Weights of a small mixture-of-experts language model, trained from scratch on English Wikipedia: 64.2M parameters, 7641 steps.
Below are experts of layer 6 (counted from 0) of a mixture-of-experts language model. Rows are named router (the router's row for the expert) and show model dimensions 0-31. Each number is 128 + 24 x the weight over its row's rms, rounded and kept within 0 to 255. Numbers have three digits each.
After each expert's rows: a language model's description of what the expert responds to. This comes from a sample of Wikipedia text that the model never trained on.

# expert 56
router:140117146107092140123116088107110109154088135111089122099155079146089133105132120121109133146125
Description: Small numbers standing alone in table cells, such as chart positions, medal counts, votes and goals, like | 4 |, | 44 |.

# expert 45
router:110102124147086164136150109098138124169115118100080148129139101118163113134163119110168116166181
Description: Line breaks closing table rows or infobox lines, table divider rows |---|---|, and labels like Population (, - Country: United States.

# expert 17
router:123140114175142116131120062131112132180142140156136194140142116113139126111125129128136160138164
Description: Word pieces inside unusual names, foreign or transliterated words, species names and phonetic forms, such as Munk-m-arsk, Skul-de-lev, x-enohormones.

# expert 32
router:098085098110138156136147116140135174145150110129130157089169156140170136101100137123105120151121
Description: Single capital or lowercase letters beginning a word after a pipe, comma, quote or hyphen, such as | H, "T, non-human, bipartisan.

# expert 0
router:101142142124124117144120133128137097141113151108127113103096121135139117158138155114094129128155
Description: Auxiliary verbs and quantifiers right after a plural or collective subject noun, such as had, have, were, has, many, both.

# expert 40
router:131127147142132118093144109128116128138109138114104113115148123116123090160148107129102108112159
Description: Byte pieces of Chinese, Japanese, Tamil, Hindi, Hebrew, Armenian and Persian text, often names in parentheses after English names.

# expert 27
router:148135112095124129150066112125100122140124102117159103101135086080080135135139085142113132135120
Description: Abstract or general nouns right after the or a, usually followed by of, e.g. assistance, help, role, development, version.

# expert 7
router:160086130100145061112141195126165087131117130152111103132179140108114139116099152135129171115125
Description: Word pieces inside Arabic and Middle Eastern names and places, such as Mahm, al-M, Kh, Syria, plus some other foreign names.

# expert 29
router:117138169121133086146120118130167149086103140084164136125117094160148128110149106120137113146117
Description: Digits and short entries at the start of table cells, such as rank numbers, scores, years, and football positions like FW, MF.

# expert 34
router:110115102134148134150098119136134108117107169119150097087088110127152131128122144148097148185095
Description: Day numbers and month names in dates, often in tables, such as "November 26", "April", and the leading 1 or 2 of years.

# expert 39
router:115135126138122174100113151115164129161097120163124126091091117134118126199169168128131103120098
Description: Line breaks ending captions, headings, navbox titles or table rows, before | Preceded by, See also, Kingdom: Animalia.

# expert 11
router:123139130135085138134113083102100188089152116104150148174094116128137149129070137079172147126146
Description: Place names, especially US states and their abbreviations after a city and comma, plus stadiums, countries and yards, as in Lubbock, TX.

# expert 14
router:132115090117170163106155138125118101133124087155103137132151142109108165142085189082133151082135
Description: University, College and School in education passages, degree initials like M. and B., plus short syllable pieces such as er, en, Ber, Ver.

# expert 49
router:174152103196126138169090099127185147119131119119122138143123151116182081104136109176134113142100
Description: ISBN digit groups after hyphens, plus hyphens, dashes, slashes, ampersands and table pipes inside numbers, lists and tables.

# expert 47
router:137138154136121148089111173153085114077108118111151127147117124154097122098129168118114134090109
Description: Numbers and Roman numerals after letter prefixes in names of roads, classes and series, such as M11, A75, LMP3, II.

# expert 24
router:121115160101115132138092111119153170139153123114120131158093134119160160149151130120080109124084
Description: Domain nouns in noun phrases naming an activity or sector, often after the, such as football, television, security, country music, boxing.

# expert 13
router:135074113097145139074092126119089177130140144130205085128116100156132101092161140150153146116095
Description: Prepositions fused with the in running prose, like of the, in the, at the, and a sentence-opening The before a proper name.

# expert 6
router:111114141106125107139114150131145104131104135129146138153149148130129112125126140138119100150110
Description: Nationality and ethnic adjectives or name pieces, often before descent, Army or government, such as German, Spanish, Japanese, Indonesian.

# expert 42
router:126135155120144138117184160123108129138135145145136133101113143162117133102087114140103102105110
Description: Vowel-led syllables and digits inside proper names and scores, often after one capital letter, such as ron in Cronulla, ant, ic, Mor.

# expert 54
router:152147152124084126112137125113151139159120062094135141143123107108128107119135129133145104133160
Description: Commas, the, and and other function words in results tables, census and election text, often after digits, such as the winner, vs., ·.

# expert 10
router:149143136083100125119120124150122140079139133125110129161127166124161119087175186139128141188136
Description: Pieces of company, studio, university and place names, often after at/by/from, such as Warner, Harvard, Fox, "-chester", Racing.

# expert 3
router:094116092155118157103126082131136143095149119168153135101165163135173095157109098123167071111117
Description: First letter of a word just after an opening quote, pipe, dash or bracket, mostly N or n, e.g. "Nothing, | "Not, great-niece.

# expert 1
router:112083115166155156150145135160132169124172169174115153163108135156115157124123121103090139100120
Description: First pieces of words, often capitalized, at line or list-item starts, such as Ar in Arbeit, Al, Par, Inter, F.

# expert 18
router:182160115113137155146155124131076134125142113163109131146147094127100169117138167098108151081109
Description: Opening pieces of Italian, Spanish or Latin surnames and taxon names after a first name, such as Esp(osito), Sp(allino), Sc(aevola), Pal.

# expert 52
router:125142125094113130156135152138106157082122158163136111134165116104122146134130104126126105138152
Description: Ordinary nouns after his, their, a or the, often before "of", such as family, plan, government, system, life, army.

# expert 9
router:153124096126146104107134158093169173131103158088143148161106115154138107146147118185131103145114
Description: Possessives its, their, his, her and 's, often inside prepositional phrases such as to its, of his, from its.

# expert 43
router:140108168129104114131140172139116118098164153134109142156166136068077127111129166148120135132134
Description: Middle and end pieces of Slavic, Japanese and other foreign surnames or places, such as imen, ely, hiro, ki, ić, kov.

# expert 15
router:120137161118089083129111133118144113134128107103164144058127148121132134093146148132144109179133
Description: Column names in wiki table header rows, such as | Name, | No., | Party, | Year, Player, Date.

# expert 55
router:143138138117158161118112132143114138168092124155123154147097121175129115139176136144171139090108
Description: Commas after names or words in prose and lists, plus table pipes, and, and by, as in Jamie, lawman, Toghtekin.

# expert 23
router:110130120161112138139122139087129139085108120101122108115134181122130107083131123125153141164139
Description: Words inside quoted song, film, book or game titles, often pronouns like You, I, It, or title endings.

# expert 26
router:128142125131112131129100127158154106117088148090153114111156111133113157133186138147151108139108
Description: Last three digits of years after a leading 1 or 2, especially footballer career spans and date ranges, such as 2011–2014, 1983–1984.

# expert 5
router:096117160117132130152094131094156111148127181137135080132087089144152144157096137131089109156095
Description: Number words and quantifiers before plural nouns, often with stats, such as three, several, many, 65 games, more than 80.

# expert 46
router:146104117133142125182131123168146117133129106163153113160176101138157121105087138133110119077132
Description: Single capital letters starting a name split into pieces, often in sports tables and lists, such as G(orgonzola), C(epede), L(ichnowsky).

# expert 61
router:151132145109153140137149122075116149125126121081132101148088169144154093132099102128109140135131
Description: Money words and figures, such as $, million, 000 after "$25,", £, cost, tax, fund, in financial contexts.

# expert 12
router:130165101147151116101133127111145145088089097150140145141166158139122154161069203135142158111131
Description: Middle consonant-heavy word pieces inside foreign personal names in credits and rosters, such as the w in Wong Kar-wai, kov, mann, g.

# expert 33
router:123132108111156120130147160094073124118108130092134163112119079091133141108152079144133115138161
Description: The preposition in (in, In, ed in) plus a leading 1 or 2 of four-digit years in tables and lists, e.g. 1964.

# expert 22
router:090159118181102153122120159123085082122126108168103128129139135123111177176156177129111155128103
Description: Surnames and name fragments of people, such as Anderson, Smith, "-mann", plus the subject pronouns he and she, often before 's or was.

# expert 36
router:173148106170146137097142178127116112128144122095166166149103123119170123153141142132157107117138
Description: Conjunctions and intensifying adverbs linking or modifying adjectives, often after a or an, such as and, or, yet, very, highly, relatively.

# expert 48
router:110112122107136123146120106172141141125159144135161160078114141068118146132137071149116126158151
Description: Abstract or technical nouns ending a noun phrase after of, for or an adjective, such as power, efficiency, research, policy, criticism.

# expert 51
router:122154158125120138114123107154104135131113075114165156117147136095106132104140147111124111118129
Description: Plural suffixes -s, -ers, -ions, -ings and words like people, completing plural nouns, e.g. steels, tasks, presenters, hairstyles.

# expert 19
router:155117139128132158119082117132169146168130160140111059142131120143149114139111174136147103106053
Description: Last digits of a year after "The 2" or "a 2", such as 013, 016, and phrases like The, during the, won the.

# expert 20
router:144169110119129162114096132142121097109060132145090123125095148122120090104140133146124164136141
Description: German articles and prepositions in titles, such as der, einer, von, plus list dashes, line breaks and sentence-opening words like The, According to.

# expert 28
router:123107131127119107138100095175116125181115141137094135155114163169113114132162103173134199147133
Description: Prepositions and linking phrases before a name or noun phrase, such as with, against, under, "directed by", "hosted by", "published by".

# expert 37
router:125173160127054105094095132138163108107073094132104154108151141163133099125145137102093118101122
Description: Three-letter country codes and country names in sports results tables, such as USA, JPN, SWE, the SIN in SIN, and Preceded by.

# expert 31
router:096106090100084125145153134163138171103121106112156134162126143133180132112128133089100131166151
Description: Nouns naming kinds of places after a proper name, such as town, County, River, station, settlement, especially in geographic stub articles.

# expert 38
router:102121162132144117145113118155132137104144141124129143151129177131093115132161127137117122163108
Description: Occupations and office titles in biographies, often after "as a" and before "of", such as director, President, professor, artist, chief.

# expert 30
router:099143117137097124154106108152135141075116119126116130127124161137152185090114184130102120144161
Description: Final head word of proper names of organizations, events and products, such as Board in National Film Board, Party, Championship, College.

# expert 57
router:164157097129113144110132132123122116158120142134131132125128111133146143093101115072142123131094
Description: Word-initial letters V, v, C, c after dashes, pipes, commas or line starts, e.g. Vernon, village, déjà vu, Candidate.

# expert 50
router:154153163130156135142158100143134087089116130082080112122151147142103155128192120099194126128156
Description: Word endings of Latin species and genus names in taxonomy text, such as -ium, -ensis, -idae, -ophyll, -ifolia, -atus.

# expert 63
router:128118070152155116144127126142126129130123113145152111112123147157162084099129092151072143164122
Description: Degree, minute and second symbols and digits in coordinates after "- Coordinates:", also location words like near, in the, km.

# expert 8
router:168185163143066167111150132134113129121099129131095080143147136094118127154141121118148151097152
Description: Surnames and surname endings after first names or initials, mostly in tables and lists, such as Smith, Jones, Jr., Wilson, -son.

# expert 21
router:159115066130153168139172138114124127178143109106129178157136101114140111150083122140084132103105
Description: The article a, often fused with a preceding word (as a, is a, was a, with a), introducing descriptions like a member of.

# expert 44
router:181111113143142106148055142139176080118148127130135143112134120139149152160197104180113105122088
Description: Prepositions, commas, brackets and dashes directly before a number or year, such as in 1920, the 1 in life spans (1772–1837), 21 May.

# expert 60
router:173118099132135117112099126125138083137130110101143108113140184105143138151123127107119165144132
Description: Word pieces following an initial b, plus short concrete nouns, such as b-all, b-art(enders), b-lad(ed), Boy, card, heart, box.

# expert 16
router:125153144139122162156082129131137147122122093159150129107114128141153175107161116117149110163164
Description: Pronouns and nouns as verb or preposition objects, such as it, him, them, there, himself, plus line breaks ending infobox entries.

# expert 41
router:114134122103103141141077107118145107117136135123159130158125145159129149098141136109072115095164
Description: Capital letters and characters inside codes, identifiers, formulas and acronyms, such as UNII strings, gene aliases, call signs and chemical names.

# expert 62
router:119128112149112129154110116118118120164093160118155144125123119117136165104128106126161098129116
Description: Pipes, decimal points, slashes and labels in vote tables and infoboxes, such as the pipe before 100.0, °N coordinates, m ( and Total:.

# expert 59
router:166114090127098079146107134140140104160117121125141146133143151171110092126148141162125133125139
Description: Forms of "to be" and became after a subject, often before past participles, as in was acquired, he was employed.

# expert 2
router:081123148124116132148122119125118140111118131148175133094122140144141131155160153141148114103139
Description: Direction words in place names and positions, such as West Indies, South Africa, left ventricle, right-hand drive, plus year-leading digit 2.

# expert 53
router:094121083133155103110118128113149098180131131133164098141183104149138115105102118123147125096101
Description: Initial capitals K, S, R, Z, Ch beginning names after a comma, bar or "of", often in lists, e.g. K-ieran, S-ofiya.

# expert 35
router:106156131109143138088166125126140100110059114143090117149170153122101143154160178131146138130140
Description: French, Spanish and Italian words and name pieces, such as de, é, -ini, -ionale, and Jean or José.

# expert 58
router:104089119081120105089125104116095113133127111128127126089188160126108124080100098091139100101143
Description: Capital or lowercase S beginning a word after a slash, hyphen, parenthesis or quote, such as Hispano-Suiza, Winston-Salem, (S; also M, B, H.

# expert 25
router:102168177159184175094149138110145129143095124113096119121145122143135124109109114115109106100127
Description: The word not and its forms (is not, did not, Not, never), plus public, them, and middle pieces of words.

# expert 4
router:168157156113126094124104161122157124162124132129166122140089144131079162115122110116172163115141
Description: Conjunctions and discourse links opening a new clause in prose, such as ", but", "also", ", which", "when", "However", "for example".